{"n_layer": 10, "d_model": 384, "n_experts": 16, "experts_per_token": 2, "d_expert": 176, "d_shared_expert": 0, "activation": "tanh_gelu", "moe_layers": [0, 1, 2, 3, 4, 5, 6, 7, 8, 9], "router_score": "softmax", "normalize_top_k": false, "routed_scale": 2.83, "balance_loss": 0.000347, "balance_bias": true, "router_z_loss": 0.001, "init_std_router": 0.0137, "lr_router": 0.000437, "n_head": 3, "n_kv_head": 3, "head_dim": 128, "vocab_size": 8192, "norm": "rmsnorm", "norm_place": "pre", "norm_eps": 1e-05, "positions": "learned", "qk_norm": false, "attn_scale": 0.0884, "tie_embeddings": true, "parallel_block": false, "init": "trunc", "init_std_qkv": 0.0222, "init_std_o": 0.0222, "init_std_up": 0.0222, "init_std_down": 0.0222, "optimizer": "adamw", "lr": 0.00119, "beta1": 0.9, "beta2": 0.98, "weight_decay": 0.15, "lr_head": 0.00858, "grad_clip": 1.0, "warmup_steps": 314, "schedule": "wsd", "decay_fraction": 0.623, "decay_shape": "linear", "final_lr_fraction": 0.1, "batch_tokens": 32768, "seq_len": 512, "doc_mask": true, "train_tokens": 250100000, "steps": 7633, "dataset": "wikipedia_en"}
Below are experts of layer 7 (counted from 0) of a mixture-of-experts language model. Rows are named router (the router's row for the expert), up (a neuron's input weights, with its number) and show model dimensions 0-127. Each number is 128 + 32 x the weight over its row's rms, rounded and kept within 0 to 255. Numbers have three digits each.
Before each expert's rows: "mostly gets" lists some tokens that are sent to it at least half of the time. This comes from a sample of Wikipedia text that the model never trained on.

# expert 3
mostly gets: " was", " to", " for", " is", " on", " were"
router:099112097081078154190123092130152100106136070103134096103074082017162123133135136103106187164106169084077147134126169109059107132116124114096109070100116140140141174149106177109065109094122193160112138123095091136131104086063117127129122067135107105051082098139133095132160103156134132150119142166177089143109137167094158145169114099111115159119148123121066140091153126120122148113178
up7:101108127112128109131174068117159130181092123117081097132122101084167134148135126068105160155156114097166120148155166125076040160071136098167141163120095102129119092103166113198145114149167158124104145117148087101166166133174108075096167069132091110172145145124152087148136076117171135103132173067154058149084139092174062154141130131083182060156112176166105160136120097068146131126119
up8:089138118171176170155178175162146126116178145119125180166155087160093096118124100162113192170135160136094123072131148143117134057099164149148174138140178107178137108134094175093149141106162138182105122124112120130164135142085122113147169144104126167075086157139113088029110112145183169063103166146123114066038129128096105149062125060125143174123138128112169178126143171151136117172116
up9:161078112160160142128199147176118085112128112128118129076122104148182105135138103138164160161200113158153139118162143132131161139065171126078110151121129174136105085126138152100101139150121128119100152117218102116121124120105107079167175153126108145133023132126109091110140116145125184142066116153158145119148085135162131107201140156121137131122135163136098206073124143150127116074106
up10:127141137168127113095191146151122118132151184105155144147084150122162108104150171154105059179122115035166091126143168064129121159110077097154143128106064123110103182130186146178146143093125132124102165146156054119124096115141097106181129145133156169199077091046090131132117166142104162141136138059107120137142095100129125152191083164106136129150091163132117146103154164118110153069090
up11:157146153101089131138180106117168086072105217074121158095170077105101139094090158144112102150120136084138126146122113115147100159141051083110084103109151150131136138085109143091166096081132137191116132114140094109112108126120089107140217119134163130098083076136136105144122115121191140109161105045118133185110098135078133106156154109030050102106146178083128092094121040160165113117161
up12:084140116111121145119118079155141118133102133139166109083118144133147105128151107128089138135161124126111091119138173132109177112120136169146110163125188120062131101107166170159117122187126134199124074059114128103099123145095157152163078164161165104145105146115057105142137117159111184102042102172102150141124148169128073154127152172135099130128133197189137141129133160103084119077136
up13:184142142138152148149139120150132053130154102121105132146110105095142124209128113112137163171089153115074175107165180105173116138129115098102143126116120199140131101091042154113110127150166095166119113131116106215126079120085159102135162186107177106170148107148144126134122132083131169139173176105102106118113072134138144081111132126127094136168148165155172156126131195103161183124177
up14:120148149158173114066152134152105134157183167164134138116079100155149076117119153126158177128135148141067101100050122190167170107111092115148136142188140108179202138129113167138134115091104127174178127131145108150191118104125178147117114151141167137095142081105073132111093126140214125017095146138133108090133178212127145070148137091154141162132086110152117205141118122139136144183104
up15:138126148097088071098084142160167113138167169171076162167125125116078096108101154124122152048101173079074175174126127099146093137107170057110114069123114122076145105104100119089148184090155120076079095142140114126150162100098108076134106084093132125189178171121141153130132117106124137081072147135138111094138112146148126130140076148101041123127152099180084127091116081095121106081125
up16:130153140146141113139119161118139145115145120158113107111147111147149069165162110101167081136140111146127164092133126152225070139134127056081164094102148195115147129127168065139133113150129119164123109146142035128146182092110156136121096192077094163161085131106154173106117137071145159104121134128115107137109201154179156088062083129077199096157151114173104084161090127161150101138141
up17:132074082120121052118152153123134096130058202146134158105118085125154116153074165112171144143052085097142128176120117106149141142098128089118104094123127130177132119114133128105086112088146124164146168142147074150056146108162071130129098155129137072112125128125129117144071068124112146118093201110137109150116132118128136131124092124152110140156125152137100110162130136074147123102082
up18:172045159130122130112124091175160105123098121188091138167119123079144102106153164117132097190119107105136063126146118122115156127098133141118181163075086098154136157119098125103158134178119116108140137097150104066186171149137134129102109081145103151109136133124109104137137131063113073101096106126093082119100150088161109108194177113156146185105132116127147141180194147110131138077102
up19:127030093170160093137167116158175128189157133178152148121085109177146145095160115149144131174150118161133166124182130126080184060150110117143183171166166103104125148109161140082092136138112098108148157085172130091147105112098074122116088111126059129140079119133081149120124113135157151107131109147113153062122172157126135131183150125177062140151084176159154153110148186158143164084122
up20:046128103088187150157068104171149119100173115152113125064108080116085156050142139147092100212120093148162190097170116113134096146144062069152165084131106117097153076109174119116127146128103116171104109101069090145091138095114153134079100136065159133149143145164167143121150183072103205140190123177114133138100126134097116120063164174135116121097154162173140116131152138108097184122116
up21:192108088092121118131137107176160095179071153103113106162153077149076168148109118148139156039143156086100116138088155097109128043156160135109124148082036087118105173106173147186089137187135157094148145146182080138094157142117047140139087111163103137101181132132122133152141108095139071148102176181130127159119153157101101115145107098074087129080147121134138113075146130145105128107146
up22:145085109079094105150138096120094103102093061093152135042083108122145138139137103098109087071208134159047156109109157113059103148102122160098060087150148158157151099127167137160090081100112057089110091119134142121121103105179156132168135148109108185073126131195178091121102175148114124168104138133151076107067111166120123112127155197164177138094147172141167162121125121108101159180101
up23:101161166087117127155118067102140112171163162134171134151141098160105121134095144110061136151144094069124095132085123154124123071177180141149147053138089069077205177149130137075090141083152119106089121140084123128175133095123135123097083114156103070085112131180105100078126171188082169161145089104116149072119127163122171103118089106136119129123119131135142147121172093131113095122164
up24:163145133096122083158088137130159117209188212154124190129177174096099157164108158113077127077205097050179154118101115131133109143198136133143169117189090126092130129135080137144152115130117130098188099064089149108134154147123128112127124167049120177156149214165113163144104180112128058117149119099127115121095153139127164088086104131153125132088126105105110125118134103150144122102127
up25:149174079130095132098130110125124106192122142121097122103178117113179116111111169164116111177104145183139132130123202098123095147154113079171088201115095107111163104130150164157091075154110110155166133062210093138101127131167162163169107092148123175129085185100129170061131180074119209174043132173172154124152120119172130087140136158138104115136112116062125132143139140089105127133155
up26:168172128065139099099116178170111120145127142162171095147107117106044183081117141127097155141200129118092090164129126163077074143139188158119099085181068147169106085110133147164127120134095072130111114084162115090095067145136160134131197129102126134072175110151146123153124158148198194175138244203145094156149148122104136098133097085119160147140153115165111124080109129126114157123123
up27:118119139100154137108151155163088118154182106122076177067095131170169126156133162171075130198159190170096107122141143118082184197094144135142113170112145150104102119121154171155075099147158085120136112086138087105129134115140124135192202089115104123164136181077150123143181052153135126045118139123128122041100131167237152117157154136084146155138175163195127137153138081144132138148097
up28:135093077129113144130106121159150119161091142131093107156122151101143091172177150115078164131110054097118135116197177083112087137125119056135073123172137151110115109131124100042147167132075129150127116119149090122171197094124117066151174147097153082111087135136091125131180126096100190096076138150157141147144107121138150184149101185074038164145091075143090094181142155120125116112150
up29:153133152142125117146130138127189102110123196126100152164132119107090149113093172122100061151123137036116116229161146138164070092175068087093086110130128135036109136087058062111136144107145114163105120149134113095078130108125096166119172121109123133104158169137139121112150140113140142112171156079167141132147133120113145136131157121123052116145107113157080097122113082123151090156194
up30:135135062115128107147165133096088121105164122208109146200096109146179129123166172129153038196095108114185119103183168130120138071157117103120194151149154139142123117125176138109074152128120109139157145109125109131139079114117156134103091192107167186159105123123161130117145128139119187110130079087140139108094171127100181149105159148087133206063102161124155115134125136119095139164118
up31:150103134144123094112179077123141090157104127136078112144169114115171168114158085109174173068103087157111155129130158134113121142093046108123095120123162116072102109125114104123108093106108141069128159154193117085150171133117141092121159131141129157127094174103106093132122082188193158110127169128184126152118087111111207170117108197084110145189126232140058190121108139159114156152155
up32:146135122117118148128078005123117121140143122061120139075101104186120145124093153136146107110142085113076127107119106170121085120119142169075100062172036105176146144174061179128129143155192172116104105146046166121117147090124135013110122080125165097140144171150157161133170154150115120174131220123090102097118121146089087174187153142110075132128168127099119202084163105091125105136138
up33:110171162145111101144151111086108140111137111181127154153105148184169133134189160160092138159125067099090148164165170125186134076193104110159180050145160152119139109130144202099107081130123162208102124149135133196159150119101106138134130091112134165139099091198129112087150074124134130116157098082171110137082118103136156164160179166076121161150152194085096134188116099155118138131160
up34:085116153121107049129128166104067123134159110092081149103128168152170106068112150154113111094162124144096196171103192119062138175122150075136119080111162094093165152109107191126162101059080205143161152158141153117124163121104122153156103144140084124084091128100149103121125167192103137100064077162129115128127131139171140171096189152162125149094141119123089097219143103109107154140138
up35:136161133143125107158157127079161117111103141120102156118176118117151122130114144115130143184163121091049106186157138124118167158140081127153134159151113140161171210075124192125126075140165140141118130155130123129143130079130136163151204107094153154132132097128139196099139136084136165137091206143134115141096172082196183101078118103116089199126067078134125134185135161127109135139160
up36:101133129124104153065120093091142126143144136093172135091163135142150084192094151119124202134108107108148126147068157077127114120158094141178174082091146114093227147164122144106117102136087128122123147038080180158196114151132109117153100119199159096078098131174095135147092146121090148156088080108139160140117128134081132127160106103165106103081104151148087128070147167100081121129154
up37:108159081089154096087133153178107094190110180109071144192157137154137091197176161091042073136087169137154121122080124117154159119109187154142156229157133109084119119113137094184095117193150131113152116095124154140103108134079098126144150129113132141125166192095066157106118133115167123170066082060082152129106145142135149107154119126092162144103086148079167038115087127147108127119181
up38:147109174144111095112142185132142097135164118082098158109159124094156102099154152146083151136115166159151132091077104073095073112128171103120066138106077128126094116086074163133178164136120160108141118119142053157166064110081147162173169110109128155154071124080145130092081158121133129138118127182153121101135107175109162158148169153146122142090137166109149135162127165146089170063186
up39:157119132119118120097118102124106122148135161182081108086161140119163109135146152095100135132110156048186112094131106131168083155094106138109076073125121138126161135116124128130141115149097099086169112151100073091147163157128142142160113184112143105176185140103094106154166141089145092186115130144134130098084115161203152160145110168156118128089092113068106163130102126137125110110111
up40:168091144081103138112138095122157121149122091110147147078111114090123124144173128090111201115139095128089167110129126113199095202129102099145120178148116142126120143104142092098100125178115150185185126130109157113172101124120104117119097093153149118082125128090117088124164095119144130151147139110140127144061137152073116178097132138108146166139128170151135108148128145158118152073192
up41:156145146121092137126096143114149104093109144210102165140165088117098145118106120146099123169169116143143132155159100179183138180158147132197181132155148117180115075132099181154148095105139145106123118160058081160112054094146098214107129108102129130125180164090132135095074148136149114129115167149202105100131212139145106142062143142116069211121131110108153093147089137161149123163121
up42:073139156092125153106085068134152115135143063157155120161138123097057119094142138133117132121118156110128123147142139119141188135140116139099098141126122117156165157132132126197117097102225132174161142135117094071081121083102104179132116041133111137139122132139129134151115108137178149186150139106186148129144124150103074106088109088086079088127061094157180147056105125096113181092134
up43:074178092120178125137103055144139107070164141122123151068138105118098165151088169097068073084116159118085148128085118138140118193103093135115111144191073094127125109119143126110128163121128155069136183143068197141085092090157082108107147096101077115088176122178130085109108112139207138181128142098169128137152155131095122113191099114175133108109109137145135082027181124108103174154190
up44:147097151087101136106120155156132117139092152147121128081103116189117139171153128160115123163097095129051141133132105178132160150169108152169094063117141113116082166098101137136143155095193109055100115153069148135154098128094082056099095141135134159111104095122148058037055101144152092127153107108117112087140140099161129187176106104110134156142093127170076172153090143146127129134118
up45:095153114098109139154107134066157133154168122237169138082134115165097155077120146145126195071122171127132122102199139117115104132153126058080130129113116135114123090151153078131102138165138154138121154128139136120147092099077156139152094126111112081114106118163076147149166083138091107128192189120106090090126131143102104132110151160190152124146154168137119150084124143131071113061157
up46:125149063050136116083103098149082131127148097114041161072101113115114166140115179151089100156067099161122117093111187126106152131131085108132087141129146074150143115087153135110129100130105111146143081141128138148174123126192142118119135100100104193112181138176143106081129071058208114115101116171123162128122138171155162117157171066142164140072143149120155114104049117056133126104131
up47:135124132142156130101127147116157123124165149155127159098162081146104186126180176142165162149128158100123117074147154126137141125095158159119111169070147106072168094131072109139128146178149102137143087087086109102112091055120069092141123176108175138123123134098107185071131183107197159122108194121105128108158122148132156151145209168074106152155112111118152127066143218137109097130143
up48:138122085109157165167090109123128117160114187171122124163115117177133151124108160135096176101106144121113080114092200166158129104142161083167125115123073138120099127147154172094114141162076170090075157163114142109130089145159108103157059059117148114162101131101091094134164110150122139128125061102091130140149164128147132140148105079147099145123121137164125087148187177081118110140114
up49:129149088057145102141148123092074112135121072133114155154067106165133164119177111113166124132178087108075105155095157157105153102132067156136136161186070115171121102108097166124090073148190110087193080110101152157108118099144093124132118100128097165101158113151154104107102076148094106129088143123092175131129154158088165092147150150173094209159091135162166113108057149113179153149128
up50:090104104152138153098143131137141094148134165190115123071088092157130093129142106092090130088198130132078156164122063170111115121098105121087207167157151149087160105097165125047165147147145128177114129096117110064120200125074161152122151124069055181119113117150123121130102154130119106140118114132176078113153159150133120120165097150135164152083107228114088130102116102168128137063158
up51:164133114129125092161172157101195127155195133117114224135188092091118155115066178123132139112189109110111152081162159126101079215146078135132130137148103116104131139142140174092075160138161077114102100094087125093115140175148104121097162136127167164171132140138159144115085072091071159123094204078109082108091166183135117129089079159113115137099118177086107159127140131163109133148093
up52:155088119112140077115139118109146125153095088108121056149123158091156186135107168099082139106156133189134091172137162130111132120169160078215149165140107123098157087120093188179116132131107134202140174084144097125164130151083140112126101142150095162128080152088057105095128213134133170107120093084113102178108142123116196138179135154127166098067093163105105129139110073120132059133098
up53:114043156182161090138185119195139132157114134071109111144138106080115173156063165142143113133102067151150104155072148146135130101178110109153145150116091113077121067135060157107114097149200125196176137144095109125202121167178089133134121140105169073106142156148158134089105202070149168115097140150146117116069082138103123108108160155106117147110119229133143140135134189158123124148178
up54:157113153097143121137171073136131125113098133103080125135152116131186160112122113114110103113129149165158090108160173180144201130136114103158094094144114153153103114115112161103153165166130123142120137106109151121107093157102167074194163135107208167158137183082136123092142128130185121114124118115081132110157072123107104126162143107046126090186147169167104149117077197128130176091129
up55:114084144144085158115113096094182094206198071144088114113078102141132195092113122110123110128085117175158127135107151098156110169050184160116165097108106141156217189089108127103154136110141101134105090087070103151148115131139102160126126108159114155163171138152143150058132121190134156138127137133143104071107180126127181157141100128152209128179132146191092170099111121102100148118172
up56:159104152141173123156092171127154111043119172138142109139093106124082147146137138147107143086152130092078109097123143202100116126126165098088164093181123124103124161129113145184139175155109104124094192114149094102125148109087105113125092096120110097142093103118075148149074156080103143140138092212133059059100172175147110118148154178130141102151154145073171134156137133112138225125118
up57:110145133140133158135069130144167137142124092153148138093086108185124125142117135124112108115128123130136166109105193094146050133060141134148102111098094177106113179137208114126088133127104165087117157132086177158145088085129146123133097140113119084174121122098118104132171078145113106116124171153074047083119150171129108153081136148139187159133175178177151115148080146133113128193133
up58:155153108165070079145109092068073138123147138144163124108095110133107156000095133146121161113074140123103145116178150095166076149131112173130134085091104141179117159112142132096056114136192196161145127137111164160066095145144093076116127114155130080151088116141172125099168100168129155155181184136097111132116128192123142175123140056129117103147152138149085124102113135134158143107145
up59:056154094098099128142131132064172110074114117179178194110102123150096117128088118121095125130124055133125128136144096090097098176072138133058175098145213126126190142123165090097162125056109104105128120123117111062108134123151153093140095081165120118117093092171101081118062132105088169141132091181126146128110129083144141155199122176196175125120157158154172107155118117132120124134147
up60:120225161143125174092151100054128142120109094072102141026065133160090128146116149122162214109165079170121166193143121077145130107203090078198088113176114176144101169097099136124092128133114137096085130153103127135186121118129104106122154138163099097145137133106114131163150101116145101098124116131127140127158131129198162128124190131083126112115158179155141082192108102133154170197116
up61:118156156099135097096116094184146115189138132172150194096177101120085130189075147055095174151145198105157118148183139139158073144092150095146081131116132109133088159160118161147150164173146139111126161132129159129095129166188147151130076082142163157172144117083172174152076104136206095176107149163129052117134165142117096100134179185121068107112128119194064127084118108149143168158123
up62:117108136161094154178179131167109111087128137173134114135124118122140163119082140145095097191107117150195101201055062159119113098125119157101157188154142113109135166117139065151160179069138078139174152150124080118109127133127088151095170096130171139078113139136125097122074142141206157072058120128138076105086186095133109164161109118121101100112126126142097145139124144133103119168181
up63:104120137181184115104109158112094125077122074124088145100102107104034141116096186125138146183121107149155120145105190122051103140057142144129120197133113126133126128097181097131118135146117108130137115131163144132132116197119118126165161110150109108131071101131153032180136101094108141165111162073133128140112123148151152146143120089107149146108136157154123139074078119170126163094113
up64:170141108176115152107195199103088129135112146168071127111100095141094097114119130168100098159125114153089130124151139118134168124159076136128111142142135076135125117100124126166128113152116063139200180131109171143116145127140107092116088139111165091164126128179122127116090087071156148132120141145106173126125157126148121136109111158105195132157070125139141108179129196143090196117138
up65:135110107136123124142054090166173106114141120212086136159102094088130179082153165115142079183151098081163164079169154097133133125114123044078143167164071136171163098173101157163105145088155133105079180189069124041091113125114100086132088112110173154096127117113128136157120090098152209117110160072168120129180144109128107134061173137116125119106102161106128109125164167061116101149116
up66:113129111190105138168093150095157109092131081121126121130136110179101143164139177057109121088074153059148108128092122179165113167102163134170126126102110098107195158069154149165120179065159156160141137114125119099118190065162093097173106090163102127179099128132150153077191140116132133168153143094161088101084104128104120171138053080095111149157095094112107154081133126111138124118143
up67:088123049107201130120127153169120114159179114154110135104112135076064112159129187054121152067151120164110079160100122142066153104103159064181088120116119137121173123117098086127107255142090119129131121179124126140140126087151154145161090097113144098091126198117139089104104131133141125184102103136067153144094115126109156113183159119123144105122120169143127127139104139059095119092124
up68:087165085122093134094119096198164153095146141093143135131121116126125134164106223061160101160073078127108124132166150153153049129188112133140097093179080064149121161140137175091070099118101102171191123058141028120173132124152151094120093141152167115102093128159166096112142177101100124124152165156137091136057154102059122096081103111071085135114128099108162100146119172114125124140111
up69:138149143195136086159145099164180131135143096124137133076135141129149142193140111164122143123075106120137151116074101160145080188151151103109182163116088059155148161116147093064141199076161162177134098064090130097067176091137062040134098136072071119105152111122127177126154145127106086055145145106134147168119109128081107177106109125116121141149117079133100144129103117150112121201129
up70:126077098122189178158156042132174134121141134146082092187123123093162118151129182135141139137147089096088060164099142123165100107174036155154102047058128081100128092154135135105181129130170099175080162084100152113100116107182167100115167162110140154119107135122123136095134137091112127101120140121150113117146193123151065087147079177127114150165158129128183177111136121091170143115150
up71:130125127139132149063132158091103101165125207143129111146096115140123183181070131065142136132152089112185082040136127161154110189093123085087126077144091115160147097074033162099089148118102113160114190143114112066120147175196149097167142073098186118116116138096132134137091148084102120132130146144141115105083146124177143080147111169155132122150119163105127175127139130076146150116117
up72:133108119101089132165155118106126145141100089127131112106167138153171099119137180125135128154123105152186163089174115187126078152118134139130095053101112159127197153159160142120149136162119150127056100145135063154152130081132111077151156108127137134099079084128152127081244122162148138097130146093135124146115116163170142138111111212133107098116148122150113153086137120129148087121153
up73:128171149124102101119131111129151116117128132188120201166138083142132098137117128151116144200124142100114143202153112151145140087162121151097129043139166160048096117110154130144116083117186126126092142193149115132110143105109149152169180102147130158100117132141143136119099127144181140088128081134159175089158185126125129158160126101101060174120123142173037135172163080119122095130113
up74:158111112115140164087115161086154106125160135150124138114089105118077142115116133146155152124156153135179174112154128168101122104087134107159091160126159192117099143136018108101165107154109169163102088114125064105130135080092122131167191154124169107148090111107126110112132207074161149163181125148069089089120103140127175118163141136147117092154130206192114153171161132140134163056114
up75:125121119118118094124092117086102114178137103108106117061117121110141153143110137155149064102146195136065084164152171132076145142151081159083132138130140179105113181161122110109070191094148081110081137132147170141140122083120130177135112134135132133071102125139080068120169161147096114110080148120137086126205101127173106123144098133150124175122120154090012164081142132151087125129139
up76:159166121083119132108112115108130110148119109123137121180141109090177152147128142097122153106167064145168136186118091159098147105120133062149148118132079121151132159125107158120120081130140086124137172109139118120083070098146159141123172103156183102063113203084125100145131127096139222137089182160120102177165177162057094099102102099113181124153125173118126117083101131152134158146085
up77:189117155149133149136179127129117109149140081131013141123157131147187144097136116152110138143105131095104223130126182104133158194164059172124115093207137077105167102116088125180114118096152118163184124182108105091103130074104039132111127090132092099138163153088137109161108087116167121042125088114142179120120125109159197176120143161133129128047133162113171140090142107170088167201181
up78:163129133150111119160143083156113077163099092089143168141160079158135142138054138092071138163146188112102117187119112129073177141090076099127093094126116116152109115092154092142139095191100110130101156068107098093120121177191120084128150105160148076159141130110214125140102121090149111135095170129140160194114150112137109128172135076154148116181146197091120113126147171137072136120112
up79:089120093118136099140151137065171124177145129058128104176135165074122191173083194070108168124151098098164151156083108170084188145144069063153124123173087106079187112146090145129073116164141153198200132088131114082155132123111119110162115113126127104128144134109134116095107102138111166149132099135060088149097078155102125132141153182119126118113071196139115115145151117110158133134149
up80:108143138117136113110105118158085129133131122106125133110112116153136109120170107107113116149152117114146094139079152087091099138096136136115104129088116128157168112110094143090114120025129080147074100081114102095112076096123108112158182154116119175151111142098124058119118153190066172087113115174140160118166110108104138166123123160101088128132172153108109133132134118135120131166081
up81:112107121162147149101131185146116106130158126146110125065125139124079138112140176151096118174132071161146131040140082140129115180060080115121173133103121155195136156152113106124208131144190140158159096108137165162143124147146157131107160130123161157096100098111121095180155170075110170133140121135141222107157166135133141110091154158130162142139130147146132183139163182152188123128132
up82:104132154097121124127100094132170120138167161147123131113115113142165084115179168122114093224102205117118099093133103156173106135063092146074117153063089141143117143117130128164144148111143130189119104103099083164081188119174082163095136125134122116147103117110144124092134141133146151103156109152135154104122113103098114120127133110081078141196124101163163138093144147167101063162098
up83:139158145152144138086115154150119128074123101130149134099104133162075124106161137039095177117093122129164133122087129138116178174107106140165116187157132060142138142174073164114110139137206110212142130122148115115121103090117112078154134146141162164084120123154117076090112140135152136096117174167093098117095091146195079114178127141126078127188072187110081139143111154191128127108105
up84:134161048033162152080164144124122129119125104128137106135121138127156141123124187118133146131198116106133102152140171100133140155079179092252122166136039152089165144091112155152132088145070142092106129069152120109141136123148168075130117121112128124120108143110116115134142128122087132167159120166088122177135150157102124134190098104079172109123135152116044163145118103139061178099069
up85:134123116129178142177131106119095121169161112136113150078072115154142150157134146135172149134124083164152077154172145081133102116111072114096154108144101152089196094090184196105139121172149175153094106067126139070145133142112143168098184111084187117158169133091171108150151112151148144131169162114183173106132154135117115148119151134107133122125118180105129146116153090151127147154122
up86:131119118091109103129180153127087082130103168136100159183094082084130122151101123115128084062141129145122077141052123120111112131123146119114143084099128104115132135136150158126121120151124156112171177115143067152086196134160170111132124123054091123094143198133111156089083139144167070099070101105124113149123128089166115115147064114069106117111147153076123123127074107159113143138113
up87:094155156116091129141143163119137139144140097203116154118055105137131189083136106173112146097099093123093128106173159146111092141175143137069167157146177107111120132107106239101062067147126222152151153114083142054088104108113102109120138115104165117162202140086108121165123127134153135152117144153110125125098077117112104094112156121139117151105149151143137181145116130109120057129173
up88:126137113166077165103154121108175107084118096174141150122123149137137163105070158159103159168122102166134140119135140135052101135145079049109140101112141136144216117091143124132154143129132137159112107088091100057055111117149141149164116083205146097092188142179103094076129029107146177135122112099165159091141142099199193119152158102118150113140093169162131116104114126152075134078148
up89:137148145137083090145148141225186108154089145145169125106104134133113179149093126119118165125166138130183076151142111176108167090163143089112198155158155126158135078159105151085147163131136183195137177117125107097147100132093084109130146121135154142069120148139080074144093068143136146110094217116155112103089132107144147159113161148096131153144121132126140111101176129154132101152139
up90:126149089183183124180160157143170107131166158124078165127137095117115145151078150115123151166156039159113111114184151162140117171145100091154104108151099102131145081113199206168167181122137133140118087109128144123103166147088111056134193195116151132146146161079076116143108132127112112117095128110108108116159156080189134113080154193121096224092093127132106126153113199093127103120141
up91:144182059119091136102125075170191115211121123145142143079116071115113116147142169107150092132100143093117113126124179129137156068104147164188065128095143050092140158146131117166102160153113141136136099107156100163113109103120134145138113142128183128078161201121078075122170073156214128144054126120133147133122137152124148125114091124084132155114123128115126139076121145137075142139211
up92:063135114116120141086159108105119098144099096105171120113121113104115191093155123113162113137147135141141112129108130073075115152112083136078145134090111133136092152123087105108101134120148065116093091097113120085097091133185149170128138077157159094050142176134123089082128116133191137157137150119169119113163121152111172065112154135137115120133146145173139153054179100132139162089112
up93:157106095145125131103171156107116088135095121141093179104086115108189132128118169154135131121141108055065154161127142132169132110068066127140110184202095121169094123078073094125145182131137073148115144109076159073077134147124070103088152119102165107167095156127178145148085096077090143157101175118144098162135157143142068181150159062115140184134132101066105130086079193152106108107129
up94:150142144131103061083139158151115110128126104166081150109136120158127132194153128158106105143191166164077110194150140125106087141136117109124079132143182181136111059155099138145136126167066156084129117116100170201114130132090105124142140131163099103112199072114099087124153132158210168098125101124164155101174173117104110170161211149145112099154131220112120156159072132108091146165134
up95:102096070166106102197136073103093079129121111157090167162138082126155088150100161140127149193150129180072170113180116163093110137087056111109143123095117088137162079087173202115142106136118167122140141105121113090138067145121083123126148089205126081114137124111162176147148099078146169102127169122161098094102147138140107144204154145145072161150094102094155146092120118081086127115158
up96:076121113106118121161105092067101121164184104104148106153049130154130180146147133096143126132143125154091080183102163156162118132091092151149121120123076155174197096142150127161137165136169128119131047117116091126142105151130156129142090151084084123142143114160185159065129114114151184189136111108093077173138167163134178103177079091150158170133108128192151117077117168133156171162150
up97:121079131130134100139085119142184123140168105102119137129127130102128165111113191103119129108107140073096115166061166149128145173052170106124152141121069151120125201104140155183072159072071135125114108129105090164126152159145140197146113186177091172101109133119110079171151156143104149114103084179113129105155090095146105111201162135095172148243146161081130161150116131026123062114145
up98:133086057154113153171125142169132107114050154102131124091104089139149107192130160109164113119076108143158139098070143106127126124159123116133130125123068075153128198089102145096097128090134132207174112071158052056120200140131102180163117141110116159126105122067129143108156129095109111154112147165069069177180148079116075156162115084131119170129085146094116094088130154121129181140177
up99:185112115155156144100153110120153117156099151139086118191119168142118172139052151139132120118174143119149089164133136127224094095145135099084111064156151098176091152142111122171096105141138153084100146137160070128096132053165147111160148122115143115091164140101120090137098062120163106111185159125138081148111140181119150135153118120161148154116132087133112107181151184125131198059106
up100:166197160090125076094096098147140124153064140140182109055044156133112081102146134078123099139191089086104134183121153163145155171163117105148093110125106167172161091132129112141168113123144122141208125107139099121165157089129133123155188104091113095083150129173081124101086103088133067102094097162148068148072178192217095107109158213177123158094117152134090117152147159173111123131144
up101:174075109183167135132126102133094118140088128132104137151151134116143158070145165145137109076089081138062209148133143064107153130154141148169107108104068102105120156147130092105106135164131111130095172161120117105050079112153108087132124099137114112096069119078108115165104140158105129114086149090115117132109124111077096139166164155111075173128139195082136155142098196172071076082112
up102:115136180189177112144088130096137118127109175144041164107171133137064164082166141091135144102099169096120099178123112184141097121175074124105130132159092173124122122123099161114113101120200161150099121133113180130060143116108110087117089166066216227139133130136125145127133106136199155098085171115136118133115144150216116168110168158111111107172087175175153104153096149095147144183074
up103:119166139123116116117126137161090125165118117120097148103095131111167121141102170113106115195148116186108104085173099107111089174147113122123079082178125165176123204146133154128087115148136139071076133118124148072203149103184163149114092068121141122104149173134176071160146130081160152167103135197157144095113173172212199127079120167134153105138111128194132136099173119069086168134137
up104:074186151107109118069091135118131121166091169105093110131079113144154149079176176103139096084169106088126115093079170150118116121113148133118100103124120090126106068085154138074144134150137155122096137121135101132107161125131120055145152157160141155123098155182140126116137095108117097141060150047122075162116117158179163129138093123095077109158095157089087125206082157065137140086153
up105:131157145121106130139096117106131135104114162178117127084122148145085147113079154120122145155161167124124132122096087109105093145076121132130110099095124193157127185157148098135144102146142137085118091122142120117097058084129112119107125145111133117110187123055090108129136127142161043144098127185234100126109130119181082106111167138157161180146132100128143137146070159121076145161118
up106:092086120152143128156088097071060125081160008130135128107117110096156073104122168085112156148107153135038130177085102107103103092084126152095067092094182220129159182125154156105085122131147149083122100150162155128152117072127137123126146127114116119139111107115091125132141129139109158117135158113096126128165077176147121093120161029148130115121100105158079117111141132084087144143149
up107:128099154035151133114166173107103098122162114075075092120119110087109153194100204098086117114122065159166125164112133136112105143160168080173143085111135130140104137083077121126147128114138166161180152103101034136124098092092122111136181088087154159108125139120063131142118164133146113093158146096123122093094135108174197129090128135072117085175116174145134112114094090102149141053114
up108:173115155098110135103128172168101124125108093163082125151104107090125167135141136144110152176183128101108115142154117097163136167137117164114123133096167148144125131093090106142125150100201114131158151135140144153114159096164088202175182169061129131167131128149151121077135238108093124115148164074158115103173140156108123111129118154184160146189161102152142142128077107169114154135118
up109:119144162115049079165160148163078119123128137057112053093092136174169135155100172132143148081122067146100145161088130155175146149109117143137188080199080113131147118075113169177145116119110140164158123095126116115075129160088114131120124088128127120109083108128102119111068094148150053150155118121056129138118176176157143098123097145120090160119087161142111154099104098137148162101140
up110:126218090168139129133098155139142110111152073130099126107129095145155151151139145142129140158171119122158063157152208095141073105127116086121108163141140200144129096092133139147099159134120187166096164117107140193152180118070084124134160136103108093120127134136128157105183166112168143134227080124143149155119119147092095095153179131174135142105113116104129126167104129142118185152137